{"n_layer": 14, "router_score": "softmax", "routed_scale": 2.5, "balance_bias": false, "router_z_loss": 0.001, "vocab_size": 8192, "norm": "rmsnorm", "tie_embeddings": false, "lr": 0.000696, "beta1": 0.9, "beta2": 0.95, "grad_clip": 1.0, "batch_tokens": [65536, 131072, 262144], "dataset": "wikipedia_en"}
Below are experts of layer 11 (counted from 0) of a mixture-of-experts language model. Rows are named router (the router's row for the expert), down (a neuron's output weights, with its number) and show model dimensions 0-111. Each number is 128 + 24 x the weight over its row's rms, rounded and kept within 0 to 255. Numbers have three digits each.
After each expert's rows: a language model's description of what the expert responds to. This comes from a sample of Wikipedia text that the model never trained on.

# expert 20
router:146120115144103114098146160100099175150113071130140106109149113120142136148107096142081144099150097142122092109149124107115158105117160128215132102148152142160110139097106109176120073111099145107144125147115152149124116147125111144126116146144119095104126127103126130119129080142141137101150104129154153087100152134119109071153118172152
down0:099145153120153135141140090116172145162161124109132148107110094140137108127106146136106106157086114107148101068131112173133147155075121162122103117160149134124104164129108157140152117148115115115131172128117133127128156124158090101087129134139106138113125109129142156111122149148101131131112096123111115082128125171106118124112137137116
down1:086122137089162132141095159160116138113079153123137120126106099122140136150107181119130125124159140119140166108102138144112148151170107101141115132144105154131110114144113104129135118088117136124127127137163092153122103206091156127151072121088090135117117108106083131125152120136126127122118140140149129117115118113120107120125156160117
down2:075124108115144141134122133135146133147110130032076156160115140138100092147089129136134083128135109159128112169175100116119141156107140110124145057093132176124136100144116136095128100095139119153136162129114104117163177102129096101121130131137078121112150121090127163106110080143158117143105140115129128133125112130134094139108118079134
down3:144132137102141080142133123107174139146126106142134149141136143142101116141129122144121151156102131072111151135130125102110119097156133130139152099134135099144107142106149123143118146127122106112105138140138146127124136112125120118129089112164172117157072094122067148087118128134109121127111113106155132133112075153112131102140142137144
down4:157109112115133136115124108144103102095166131147117123149124122118095116081144135144119137108141131112105162115142124135179131147108111130135131113129163174087094086113139104153150142146150116084147133163106095144146138072140104109101154107129094138132107141118143171122146144073136087106133142092145144128127154163182123143110137149109
down5:108087136115127116149125102106165102149133133123126133101107148153122101094135093156117133180137125137136091145120101135129122175103177152128132100117097161110134157159105110178130169148148102113092135123096091125173141096185126084104146108146165147117112125143148111131150123123122079143129115129093130143111133171173085130096132130144
What it handles: Auxiliaries, adverbs and verbs right after a subject or auxiliary in narrative prose, such as was, had, have, been, quickly, became.

# expert 57
router:192128132151102120120169180086120177092113122146170102088170164134128131167105098134092175103147101131094084138122111111147162104117173157124138119139126121156111123105115110141153096131086138112140130151093160155115112153086107145131095129149116124123119117125116161136121106122141161105129102153128158092109147103138110132139091153128
down0:129122152080137110137104123142154127116168127132107138168124061114178157126110100114117112078119078083125147107136094165176143136098089097124128151114134134132100156135113114154162111131123148192125121151163162122165153126125124140101131087156163142118128096087107158116172114154113068135071164085102130131131153105113143136134167119128
down1:175113095116140136105119144111102136086092107087139097113141115161108130124146147108100167174116112139129133139146109151124142142138147112071121147118138098101147129107102152168116177112138104104138125179122117129113142162139134136120114103176137137151159119135108148114111104120127101136179169176117115183132140078137088104124167160122
down2:151105103134121151116137150135141125115128144088123141103181152152160131144182152140106139128117093179114131141177164106114126121143093110037092154144148128102125138098138099145142133147162120131131109133135103106133159149110100091131138091111132094130143132135127130088160099090178113128110144096145130133097125098089111125142114141130
down3:143144136160132145116113171139140122098155107109123099080112121107126100110065177132149128172129136141094135131093093125127105140127128109178137171161094139161122145127104111098147156129129143136112138114154149119142138113151085137108095149120143098146155124105109165108182143131124092135133109163140109162168178125146097133146104127152
down4:169146153096117141162084094158119110127122135113154118132127138067146182169123146125120087120107140125100166103106113117142136094140135118119098131101106083113132100123096176113117133127127120127150124132187172100123113147122143107167139123119125094135146133173082104135142110135102149153146092128121118113096134116110140140153113118112
down5:122144141131156165113116140096146139203151125117122118057140067148119125125160114127133148108093152080209113085099118163124154145110093143149110117078084108123122134130144140108148124119073125142146164097101128124094134149120115074177126113153155149097157144115153146141138131145151110176135150124142120075120103134144133123088118103144
What it handles: Sentence-opening In, During, On, At; the prepositions in and at; and separators or labels like Location, Country, colons, commas, table pipes.

# expert 14
router:145111107170090155114161126116130124088116117132161119100169112092118169152104127133111154111160114150106124113120129101145162095138128155140144117136162129158116140104101125136137086056094139091147137152079132164106120144100133149186100147142107093111100114110165130119125101120161171158151100164162130098116148116141087102143130158128
down0:106093139171127089142108156150130118107108166146100135123143140153139180147142126107134143112147096125156130125096127129125129092096138101145138077104129090120134092158121118118104121134151114101143100152122114160105113110127122106131144104139170108144168105108115093141110110127144122113118150114174137137133119095149143154126111146119
down1:141119161196105118105137115129145115101113100142166111139127140125116167161153114079099130142120119130093090134153130145125162125088101165116117128141047167110105174138090127128151122104145127128146102122076120095143139120089112124124111090158139119120142094182106134142120177133145140119121140140176173117108106070130129151136134115122
down2:125148139088101104139087144152136098131190128148172147130151155115159148097132135192159185157127086149146114146115121099102195108126139137177131140152097125124110134126114140146131133089166128159119191132139178150129105152120147127139129118125132110116126086152186135125165132153130164123105119113190129125132154124143125178120151125139
down3:128108107122145121156138105160139114109148147149171138146124167083161130128141131162146143110148166162144158147112106120134178101092120157188144116127125130136070111090114146156124124143169157099144136160095100131112100149169090109136141145128117145076098119101126130109135120117168161136120120146151130155162141140123152101137162095137
down4:111102139104143120143132127117170104153127151106111097127143148168110141077129107156142144131137112107107151079115133108066125118075147158114159144147121138120163143139138114146150116158172143186114122132126120125165129133120159118135116124133159123156159128139123172095078098157118127164155147110145138129102128124124103084125091108149
down5:125153128129138134114062113104127137132153109129198128122155124157162146123125110144122165116136168146142141110128168110130129147135107157104100143116144167138143135126139117120135160152074074133103149150120113119158084115162101151119101110118117119139133146132157162157116203133117136137157127141169097095121153108147140088145135196130
What it handles: First pieces of personal names in lists, tables and credits, often foreign names, such as Robert, Chris, D(mitry), Seba(stian), ENG.

# expert 19
router:118139132148102115098138186091103162092073073135122105118160158117153126116118126151133127093124122156106109149161135081143169109120163148137148121145154100139128192114085098167186114123120132085174152138124147175145114144107095159137125119148126098106126089125137125113083131124142136117142109134156162089106151105158113147143118158151
down0:111102135126164152149105120126157132106130127101132092179133156100112093107133105157117095106116138088143111134136149136108086152102147088085111146104118115141105118121119118128184140118129147089121152129135130133111160156108139096145128149128130104144127107127092159124108148155122156132137126180107156174157125176111138110100077119102
down1:108099127133153144139100154099139168130174124110128126137130163115127079109130157113143118133130170129156133113119112121159152094147128146174148115117145128144113107096155112154146144125129116134146121148101140137125130133139128079118112130101139131154118112117148104150102092100123142131108134198092091132140123155140089054121134151150
down2:161122127144118147151186119109110135117092138110148097137122155117113106138111140129131117109148112100158168150181185129171103125143115115134134124078159126149122100122139138113107120105126158127158150161131127126104162108115143103094124110131118135143111106134167115171109107128107108120124107126076128150153115110145160100125174114185
down3:159140128107123160108132110177183134166132128121104135129136156122112103137115114099150122170104174098098111151127104155112134100091099143121120168122139147115162087132149136121114139122135114104102093168141091146124156125172140172137200140135118074140098126133133136135096112166134073128171147148132111147163144105136146106113112189126
down4:096139123095156061159140173141081091081123137168144161128166168109141124153153152119116133148144158103157118132138141088168086138103122162085132139125136161120154147145115123116124157090138127134128122117109116113156154096108126135109181076115113129109154111155130126089126132128151119114155129113146097131144137102090089096142110124144
down5:145136156130119113139141163143101109108168159164131122080125118122090133099124128146145134128161147131135089140144057111161116123109129113105122142130164137137140086154116134134142113071162139139120082134110147145149117125168145178129117148109109112156130142145136126141151113105153124114135121153114133151157128118119147126135096125166
What it handles: Leading digits of years and measurements after commas, dates or "in", such as 18, 17, 185, 12(63), "mid-19(30s)".

# expert 33
router:122120150139108116132137141128123149090100100133157086121168156102136152177106103153132126113120122142113111144151091085137165116121158160134113117152156093149141144112103112151137103103119167082162136158115125152116109147103092161138137130121111114090122075140157155108132135108145152120143128132161151114114146109164119118171108134156
down0:117110131161113124149135116133171147154074105107149172154063089153140152122123111129165118152111093163124154124147125124078093095111142121110133126117146134111161113146126139096098137146095082119167163153146112158115105098128102133131146160143142159164137126121103110120149173122100090170113160158121117103139146095102133121093157109124
down1:142147139099149102129127139171129133157146098134129162112140142110102130134146147126144109112150160123169119095100121151142177151139194123108130120106119147107133134147107090121106134127170124143124123161134138179162143127148091125132172147116141139093143082141123134102133160112101145100097155119111132172152096147110127123151149148129
down2:112109141089180120116139103122121102120146140116131101156135097097139142156131153127121098113123158157117149108139125145135144146062140107142125157123096100136165162171142102137153112161152081155143108136137163091114113057086128130116089121126110115110142147113114126147122136132144125163130141164128159111116104133158118139131152133120
down3:146129120140147135140133092085138141150117127098104146139106123119117135104131122134116126138115121116116131142127163115091123127134136119095119154143122163140135150146111090139094101154111156127120098159153114137143114181149166112098142077141115135141124119141157125142113165137144088140097146130165133150146129092078143124131155110094
down4:159132055130159095140099140115085102144112185131154119097150106101128118142114131137154086116146103119160132125141111120089127137137184075124127098152138120098160112149140152150133092070130138157132129085136110089143115091138158107111121131142118134097115157149135116115081152089132141097126170099162145128125130121092142169092112132137
down5:081126132098134119142100141149183137165131107135103121122104141120135132183094159153169119093126187107137150120130106101106141144092128133066128202119112156130094106124136105106135170134120121149117106109150114132160162129128169099127129143098118166124089088170156174090112136117116046127145141118097113138148109090145139158107135115095
What it handles: Numbers inside tables, score lines and ranges, especially four-digit years like 2008 or 2020, round numbers and decimal digit pieces.

# expert 9
router:158085109143152182081142153099096129080088086073159104110147135093109122160123113144078154090143115128099103115156111125154145097104147172138139116117126123140108141109100129150159134102084163105129147158098162171155085147101134148149129152165123101135131106120165133115133116112142145127161110159149141099111134119148089100159109137172
down0:139104140133186178128132120163131098088106159090131151100129117075163155121103137137151126140125125158123142173125149130124108111096140168085085134113150138140149088104124139132102145102095092139131160126071144154148115157089145085149144128115144099101133132128117151143130126119147151147092144151087140085147148087107132088119161113098
down1:128000142138255230054119127141146074135070097006134110142119134129122133138154136033120132133139144115095133145122118131134136139130137129119148130054130149139132139137113131119136127121112119126138140127139147113131115110124139140143153125118133118130105146130139127140105123117122138140114162144116137125102107143115123123131139138126
down2:129134118125121110132149116091101144135131110093159152105135184108081104121105123136170104124141142087110084179132117121150129126148114097129088110140128082118108140101107147135136185123169093131179151157139137111126116157113135115128150147123121160125104163095128125101129128123079131150073123135153145120146146137157095139117121121150
down3:043034254131179134214171122142058077225038139081107129129124133128119123109100140114119145097059163133105114155120130146176124156123139132171107145117119156110161119115114105141109141112098154138158151127087145143125111091093135116143117136133120123091144123134109161133145119143149149155145134112152124102120105140087121145125127103114
down4:130098151106179181111133106073128163128097101098136119156108120136126137150178109108125156123079097142096128114155156129136134154097098121124141067078134148162150095147147130146097094122108161161117111094142158083118114119118143120133109102122144139173102116115124138131106105102159126096103145124124082121140141131094110119112130124138
down5:119081138102138180176126166140130111171073123131084114154093121154141125129129161144128099131106103145142163152130122140150125117118103087143141148119133120137140118147127127146118071157104190136112110148128128144168090088139145094116129110132157118138160119114111120094113127102146131107142149098165158124140087172131151121147164130126
What it handles: Direction and location adverbs like across, north, west(ward), out(door), plus line breaks and table pipes in lists and rosters.

# expert 30
router:121121129167063145119154162127133155127133097092144090046130140122157144150114113149100151111144125101102108145149097073139121096096185121133124103150179105135107151090126117133148107099109135129146139184123131161110124125125099163126104163150138132103131116110147197079132112115126148124133113139164126099064141116164122109158116137161
down0:129138140131128119132101143096135129148101139121102122083091139139131114117146161126139127103117112156152105133126163149134131097137136153107116107117171085113141150136110075153132158188148136133084107100113122117122105110157091104130138086170165124088127095107120078114142131089077061131145120157068100153128102147140153169131108134106
down1:127151155070097142098116084137168154145149103123126079115092091089119166128126142147131104192153095161098109146109128135102115132142162101127123133118115123119115129122125118162120135181122112140127095140114116170104169098124107121138142141142110137141082167115154142154118091184117157116141092157138154092162185119095170140124121093125
down2:108128142146161143124128120106103151111127145133134123108140123129125143171102123104111124101122094135160133191138141139123143184173174153136118124136155112100173118144124112110157140144119114130092145134118111150104143134127122089111118169136108159141126093120156142120116182093139156115166080169118140194119109150148146119150106108118
down3:116124129088129101143113101152142146150142113135098114123133090101142129142122116130145115124146167141137106130101178110136152149137109144142137099134088085120146117120149093130113177147159145132113134151113159127136172143128123136131115094128119131136118115132089071127106098091130166083073120152090100094134091125147130109114161156156
down4:133143138151120143130128142162154154181141107091115139084114121164147140107145127160100148191150110168149094118124167131107138140108131144103159148181134107149102158125116138165139159107129132136124097124112188055148120105118114188118105113117150125092117124169131150159156146132143162142159148181108131113152111110139108117075092124118
down5:066110159106147111137141119135150116142140142095129123169105101101153108116152094114126115147126169150141144157137137141110107144154122131110090135149107126095143146171132143108134112113111111151108142105153154136114133138139148140140179102175099156110132173144125149109177150138150124077089153124113081153125115201148094144107116105134
What it handles: Possessive or contraction apostrophes (Vincent's, rock n' roll) and the preposition "for", plus dates and dashes in lists.

# expert 15
router:120115101124101175122151145113127176094111121108150115122153171110137142160099136161104134120130130154104122141192095114158184107087154141143122123138157119119111154094097132143139097067109146104150156123096147169072117157104104144148090154157130123110115129080184140117122123124162138122150115139137157099077145120158077146126101161169
down0:134160157121147128093168131095100140175133142071093129162132137138157164134113091148147108152148089126134147136173125142117085137124103145150162162133100064147128099085125105149116126128133162139130133101119152097100147178122133098106138129120132109138150148134111126152156124101155093163120129133134171149134118070118148078161190163141
down1:078134181101124121161136100110188171093098102157144120143140128163103113139096156096077110095100099168081120156156132121152116134157129181103147118133194077096122144120102176147108082106116105111149132134098140136130143129122099128181124158120106102164161130095114167114136158145121121125137141136174145168135134136101141143127167087107
down2:150128108115089115159126123139133112108085141134146147106173128135121111113101163118156161135142121113083154114146168143115109125129180121117135088136108134107109155101111128089099134125138114049092129137123083129113155124099122096106097198118137144111115096110111124124125132128108169137105092130166113147111174073115094104160142134095
down3:110162107132137171158149114095119129113127106122061154122136122136131110104130128107124123120140153115109101126138139160172130144125094124175109130108133145125118139134145119127162151126121160105123096146140139092125103141099116146168137134122174155119134116132106113109133041185127103127136137095140123139142132121177144077134062136081
down4:118132137122102119165080134192178170125154089131157107144112159130108106146139145130143122146121124070135136101098136134121079153122119097073119111130127163106110123131137135133120164105149107143129105155130099106108125121122099083117136148152111162136103131107087173130116140151106124123138078140133110089129135120102123096109131099134
down5:133103106140108103155147077094071130123142114100140081194108133140134082103155140123128147136123130092175122114126128145157119143141135128140140096108166161130157138122088112131135100122155123152087127133161137139130134156071116160132131127105131171111127156116141116107156101116163142112101125119121141134121097136110138141156154120134
What it handles: First words of multiword proper names (United, New, South, Saint, Santa, Mount), ampersands, and hyphens or dashes in compounds and table rule lines.

# expert 45
router:122126146172100138125154123068133159093129097130161096123160155112127117174101114140126157123146091143122126151146102085139152104121155163146134123180143107155105137086123140145120097103125133103133161131101142176100139142103088161108107181159093145140150131122146168097134078110143163126149094126126147095112177112145119121163120126143
down0:093090170146100129138124116208177095155106140109142114126166111147130104122077116129131129137129120115115139145136071149175118086164176124143147136125097139130070150160114132141147120114113174089122165105190139129161097138092146162144124102101124091121109119132166119131119116148118149112148121111161133109160148169176186104111071104137
down1:107163110145089127133111091091174146108138111105090105150141117140113136121136114132152144102106143124132088103114181105096076079149160115135185117122141109120114157123174096157147149139149139152138154109139115089132145143129129145107149128117150129105132164109107149086095128141133078170114117092113098160111090134108081112084128096121
down2:122102157138149069141103119132127105157098152121126100087126129126135133093094115147128170107163135119124120126147134124120115125144156122142145145144128074098124104125064136139149097139165112164125152164083155132103094107105161149117142140086099123115132131106129109100115107164124141163104105071149166106116133069139122156162113110093
down3:104155142144115127172137128107126139161146132120147104150134088136134118127120178112105085177126154171079142073163089115121083149122123127179101118142118138098147132082133155125093109138124121184104148114112132165149112112179091148115118138106103131080120177129101125156105115064112114107137107120114106108126137122141124126137136120168
down4:178112154152134139087130106168120130147133143125130123121119123163117132152163116124153159138086088132120137121122113163171129133208190139112168121105138137129145131156139155123103143156131105139132137096111176138188122109085080180110109124107135115108175146132086138153167126102120133126110134149111113131131177128124106160152102144123
down5:146145121104070141144092178110143138093117121152139129150107160174098161132125099125168089156135132169153142127128154123183101130153128142110124163114120142165153106116124131128126121106158114143132091117107156101158078083121121177100139138103108101106126137113179096113090164111112135129059138129093151112133135095123142113159120139161
What it handles: Decimal digits after the point in climate tables, plus common adjectives like various, small, political, local and adjective endings -al, -ic.

# expert 59
router:137114109140101141132164137099125151104120108122151144097154140108165166173102106128091144106143119146107108141136104115190167122112118146150155091134131096154094159114098149137161108080086152101191138155084126163090121137110118128155115156142106077105135119111169130112116085095165137122131098153148163122112147134146135144154119151127
down0:124119132124099129116100108123137130110187145121116127142131127130117076077114120160129132156129104147164123098116133142100185114168060144124114134182122116133106096156156164124093155120118141153128131118080146120113119130115138125127127141115112158118157131122100127097160152120087097153114070120119139150126161117099119136105114106131
down1:124121128116110101155104170121120130102158135164175129142121125090154124118151102118155129093165126136147104127133155150122086151100135143166135104116121072129110128077148149097133078143123146149107120155139111108134137102131111067136094107154076137117099153098096137139103118132145133083138131151105125143113140127103078126124139109173
down2:129104128133172137105104128110131120127122114116091097145102130091127170111135161112128128139155058150131105138112151091108080108108125111164114155150141158110094130128121133101138129123117113147155122133166161146126149093166141077087080149087128139094084115081120073138161088155135126122132152148077121158063095148109127143162143131175
down3:141101128105097123215181134138113102105152134148172119123119143099076113112163159106121148141121158086057125101135121100103120109192170113102086161136112113154124134168110090115114083127118142140126098149096131107096135090102125105175127146120137108111134145132162116111107136113149167132160147166113168101138106128103132146130150130154
down4:143119127152134105094129168112117123124148117183111109100129135108124150125125114115145089118121092120147127149111179110149098126110066130174130095104153124126167157122116110132129112125162127120153131099120078156121172108117102103113085132142192130125137079129082105126114118124105128151079156106113120142135150086081147131116165157116
down5:116140134133090098141149108135107157104155149157161141117140093107119116153076148156145107140094104115130135136130134131099164136165136122110084137151155091095140166124155182166139150107135190107131154149134161147122148191143122114163154082167121122180124115100153161082099135105174120135133099095131106158146169141162111105190120163068
What it handles: First word pieces of capitalized proper names after pipes, commas or the, such as Fin, Min, Ze, Ca, and San.

# expert 62
router:155130111145104127099135160130104152091101109102141116086145181130136154182116123160103147085155119139131114152151108110111159092108137124144124105143149104157101165107119115141146121127121179110155142161093122153085093156117114146142117127166136111097128091135164168106108115138144141126153086145131172106115140094127143114168106129146
down0:123098115117137123117104126146134109132170128112143128136119107122102131171110089141124116135115155181136133143162166092121115121115089137086113112108130141146110097138124107108114170149166162099120109127136138132091085126105110104151150156156100111134094116113103090103125209145090081113165108151173159093114104135115161114110145073140
down1:139113097101143129148136140105147144114080104134106176119116129143106138123129180138120129175150151115130128157120118133075123108153089067125158099118120137121165176146118152101109114153120122141116084129178095138171172123119123144122137142140107164162151130149147149120137106166114088137094137155119115153136133150128128111115116115108
down2:113123162136127127105101169136140128148111145125156146097091109190076117123170133123146110111146098114152056117130157092163141127130123109149105154137150090149123125109128130102130128133129077133136114139133101147110124100149110143106084129146124123146090138104134164192148098126142068124157121077141110145148145123133137127130158138100
down3:118117092149145129118097146134129150158108137091160103129085176163134130094144145169153127096149136126093146110107087148114151132125137108163176127131123129139117127122143100145132117150120069124160158117166150151130102133144103182133147147145117126135134146110131103155102142147144101107143126158128142124129172142156103198112079100086
down4:121101137137127114187118138103141159144133130149121131087122086123096114121138139109141090142131126129148119144145112103111104126148148121119161143090099152149125135171153110140143143127116142145128126166146099136092137135121113167148116152183141125167110142112096170097111172160118180110125150159100133098153127065166151129141132148133
down5:131147108125137113179121103114108109117169139110136131122162123093113137143189142138099104117118121163147111097139093132079133119098142171118168143154155111105104144141094132125133130082171101145102131124106144142107170116103144142124088154147157127137096201101133142168095128117118138132116134137127117114145104113082126114135125141132
What it handles: Non-Latin script characters inside parenthetical glosses (Chinese, Japanese, Arabic, Greek, Cyrillic), plus parentheses, year dashes and Note.

# expert 13
router:144100112155103171097119128107135143111112118112135105123131160125132143143124109129090174084146131141102100134147118101170140110121140146159166101144133117180116116137094101158161123092112129130134115128085144132130059114131111161138089167125151123117115114122112146135103124131125181093134123167137147099089151121148142112128100133146
down0:136126100130119131142113132098170173085127096112097108122145096146100076133124097111150145096126106127125148147140105115109067128131134106160107116139127068148120093172103107139162108128145148132076092144129168095148116107160103181111103139143123109117122169148129072102086147133084164137094107168123132141139086125149115152128099118148
down1:136149128135123130120143095105127149139122126139125121124137133122097124142129109146146129107116098131104129142142182165087126125138140132174166141141137144150143125094159133132163143094131133134123107146111158146117136146133080115095089133132143121130128132095081118140145142148137127142097105133136138135131094145137102060086122098126
down2:128120101157121135118113157154108106133140160164135124157116146193115151136127157112120102113085083175060128119124104132166153116110103117117114083153148150156102121138121102111149187139120131142156158115149060116152128150057116099121092130128147114147142120128096134152143131114146118154182157094134097140133111145083180111136136154090
down3:114120113120127130165127130155196131123127112123151142133132117121115105111137102140154100145136114113117141097141087097150155129129138104132106133118151114154093128127127075161122143131111120079109143102114170102160148129147111105078147102100207128170106116137151095102141120133120127136157133109118117099117147159128108148135166149120
down4:122129133147133129116143151124145155135116114077150124117122149181123118077093180138154135100123140135148133117158142153145145137136126142199136104140119131122106160121132167131133126140126173111109163147123129168149176125116127096103150153128116117146137105120133123087105138147173093095146115095102090106162131145150119144126171145099
down5:122141130153123095153145107115131157149106116102132163128112103105124139099110129135176129153142141139186161111107120122118156132146158134119121129124134117106127148107170182141142093119117133128133135118143106208116209141101146117137164128146135100124132121099152072106168106122163144158106125096072100143158118113113079099127125129114
What it handles: Surname fragments and surnames following a first name in prose, tables and lists of people, such as Car(penter), Johnson, McC, Hasting(s).

# expert 58
router:164135123141093135129142140119121167107104137129162104124137125119126156133112105129086126127158095121093102165149105098121158085127132149126145108136119115125097124097122117190147110097101153114168183131110143126123109157084117137155112135131119133090093113103128158117131139143131162146145091151137158110107149092130117108143089146159
down0:138149133113120120158144074141107126131140036097117137119130108138109115118146119126156132134165141106136150170105121102103110114154120180131110108106132120147134134129111122133106127183128134131099134126140149143124155128176143148151204124147154110110101084107165097138128156160107088133139106144046139104085098143159127126127123178126
down1:152148112124141158117118110159102116180151161142152147146149113152054136140134123110112144081157087111144106118126130114098129112090140172084096100108161136138145068126164148091153125093110137137142105085094083111136212134154101105106138093111132117143128148140141088143151123099123160105116129171135159164120159166118144087179146134149
down2:081118166152140074166112099118153148130130123121115157115131129115106090161120141164147115125160128154099156135148132139159109122154079118162084109124101113126123139121148107129162104121092143144154144108187065131117127141119131114158134162096113100134105116061126143104124138116154105141122174127124190159162117142150118136109141148100
down3:119090133097170135172142096179111133125124092082139141164123153145093152128140117123111127149142093138093144097100106099138118176106090096109135106125131104122108132098165153108125117165145105097140109157121148083134165106113116130120103182128124109122115136108066102121153155135122108182105116144134107142095117148113121099104112109177
down4:098111110122143148122111115127117119150132127115111118166108173111098127086102156143186119134146160175146122117129140142124105139121142150063133113112104077105159124140139109142112134150107140132162089114149059103104145130088099151137133128161121143125096119090106113156106117085160093124163135109113145133102129169110184121096153165106
down5:106157108172135133074130145114125149173129112141125108117163085134136153130133068099076087131066108125128164098130089125106126121124153133143150129117132164114113105086124104156192166130116110138107129147122105109156090094108128105120149141143120163144126153135092115138113126156160103140082098132070124131117177130137102112146116092104
What it handles: Pipes, semicolons and double spaces between header cells or short entries in score tables and lists, e.g. | Team | 1 | 2.

# expert 4
router:139114114158069133116186180093111167114104104155147093103133159140184148173114124147103174108146100135136084125132088101130155099120136131136125111156146084137106172098127137148160124123125152091155146133146153181115138129110125162140092132124140115120134073126173132111105096105125126141134087134176165121099118084151117108124123157149
down0:128112174159138162162096128130128135133158116137095141125068107114185174171130142109122125156125139110126161112130096127086120155107128121072123135132140125087107132128093148145160127137138129165104128136161131136119116119108052111122117101136119099095132095163102119149151135098124164138136140130114128133124109145131120129139084129112
down1:101131168144119116120142083127140108100140127137113106157127124105146141167120123138110110096162125131141129122160144120084105148107147146109095100148091122124148131132119095151093134157145108074163137115119124152138138113120087116163156110134112127139113106149174166155159118143173100116166143097099146105101102119114124141107154129115
down2:156108117131115175119153145125126088120134123091138128108131150098086110152122131131165153123150136127117155121096128116118072138136176128077144093112125185089151102144112146104157141143102091154170121139056096092166202164142127125112073112104116117116102067162131100133135116119119108153104141112160124119113129124137136119107151150174
down3:126142119147137129107155168122136177169104103077176133126082127116095146131113111113118114116089122148111134119121138142103160147114101102140113140146126120126105096112140157137094124099116122127132116154110085171095146109107087131156116099137141156120113156107111100122101090115172180148154132208156143135118109134115141143137149137125
down4:096110180109162185114095138144163075108132125092107092147132150121125133122113117131123093133124120111141113114091144136101126085129121116088125146124126165118133126121142099179142107203100130096147115137108164161177144155144113127069158168133155141142225144122140141142150154090159102163176143130143119114178109164115182115144138142178
down5:125127118111118120138143094107093128126157108136156142160139060144085154125121104136110121132101151131089111136133116138125128137105151142150125120136151112132173152151154158156115138160112131123152145098127145125098149152113117101112100151138091107094096151119055154125162092103106165178130112134186111129117133138110123100167121114144
What it handles: Commas, periods and parentheses inside numbers and table figures, plus "by" and "born" and coordinate symbols, e.g. 18,644, 23.3, (8), ′.

# expert 43
router:149121098168087154127140127110133138092136108094127149092156153123153131165113089146077159111149110155117096150145123135173151126096134143165156100144141096166102133106099124153149139101076158123165123147098156159127101143098084143142113173135142094088134115123133130108143112105157154097106106171143170106109146146156141141145103153132
down0:140121116125134145136101113118138099108164147144121136123151151165149127121109152188129156098106135136138120127096146139133122124131095094083171127144119106125120115121122174144143133141133132123162138122134176145143114114159134141124140123124106124110106113162154143142123129143181142104103136108132124126152167092151170173165123060141
down1:154143125079143134103083126121141145141117116113116124100157153121126086111121096184158124128105109153140140161128168066103132134191160130113183136162179146111099142134146134143117118123109095155122132145160113163123143117148080150116124110125121112100138122156116106170136130155133109155093109154113120086100146141126143119158138132151
down2:100125154152116110140173103162159129147119124135078175164119104114163092121149111097105139119120118085085161113121146143148104163148066064162116151092135112156136116155090138181146142114143154119146119167110129078117109131136097119136150153139153138144136141133097084122153103097082126105115165142118150135128108144137137151115136119111
down3:075159149098119114136119142116131098125131147146091152120134120132141125120149162077142103107113140103123146145123132115160099116141104091147122120085130131130103137152105154175119115144157096110169142171122123073130103149145131103122166143108147112123124145101119106099126141116123132156128156132089159156144097134131153161133141113123
down4:126117135135119149110157150155160141136132110114124143107113089112076112119157162090174172148092097124105137149110157146171078144109136144136107122124173099118114153122147147158128158070106182100138172125126108083110104139175113145097106137158144123127130138157103133093147134114121120113141101122142070149132100122164136135110171093161
down5:143166117138120146122143135141146107108130168144189120132126092126132153125136143129150097110136139146124163183132086133157148151055144152116132094136121128164121125114076143157104090099137107152162101141116112111164146134137084079141174109129089108119127134112169120099137102108170123111082116125150122138116151109137111132158128114116
What it handles: First capitalized pieces of proper names, mostly places and teams, such as Bi(wa), Wy(oming), Im(o), Pir(bright), May(otte).

# expert 29
router:127126144138082139118134146139115128091116102129147104124145153114136121157086115138125162098138120143107125159120103095132154097115159158132118112147156112145111141125121101154137129114112133111161148177125122181119101141127118185128144124109106133077149082142162141124147121120156138113164104125140135131077171103164142112178111120153
down0:150158051144131094154124163062061068121145184137111131112160103149108160142074114128125106115110093106137164139158126139144138145162104127120117140137127094115133149119122120164112102123098134145155115100154159126158105139158131120131113162150131124142128135133146157124116113130114116109105168120126107130137143160095140100113126161111
down1:116123114123112126132093148126101133158140117135104124109130110116179159095131135161128165125128152115185153141109116128122121136094127127128149152148109162128144140129103093110132134117147123136151109153104156090136136093127124181120147151129119144137148121127131142144114106149167138138146128152118099092151115086169120113123140158136
down2:148123121103158145104122084164136133143156115111168126094099108078126158153129084138180114121156096124097133180151103162102121125127100152124117121128151098104144094097110116149117154122166108126138073114091089130134146129136139123110118150165166136086111123119118163130162120096146107105152105102135133137137098102177135130103131122140
down3:144160129180100175121144138007058069093178216156126113100148123148131157122107096142166107115175114095153124158127135103121106149174104147137115116138131090171133085101110127164156097138151123111112157112137174101160120103139144148154137104131117125122165122110100142173161150129134146121102113128163128098159103148164104123135124092125
down4:080109152116145141108098114171133108155144134104133144126163162128160142168126140128124132146123110073074154137132120110144134089124141110108147136121110147097152109146121161089109133099139096091127119173149128130137132125162141117125150111122147135125173154114136074180147169158125118145152176102112089142114146134198158134126142103101
down5:144151105143130138112142141126141151139104123116137118128074083115136133145122139137093095113175116098150115112190078125138154111134150190123129105129102163089162116066112129132119148156096162123122094136129112139091123106095122088120130093134135142104131148112112124119129134151123115115143115130123138108100129121130137149137099148093
What it handles: Digits, Roman numerals and symbols in formulas, race results and scores, such as S_1, HUN 1 19, and World War I.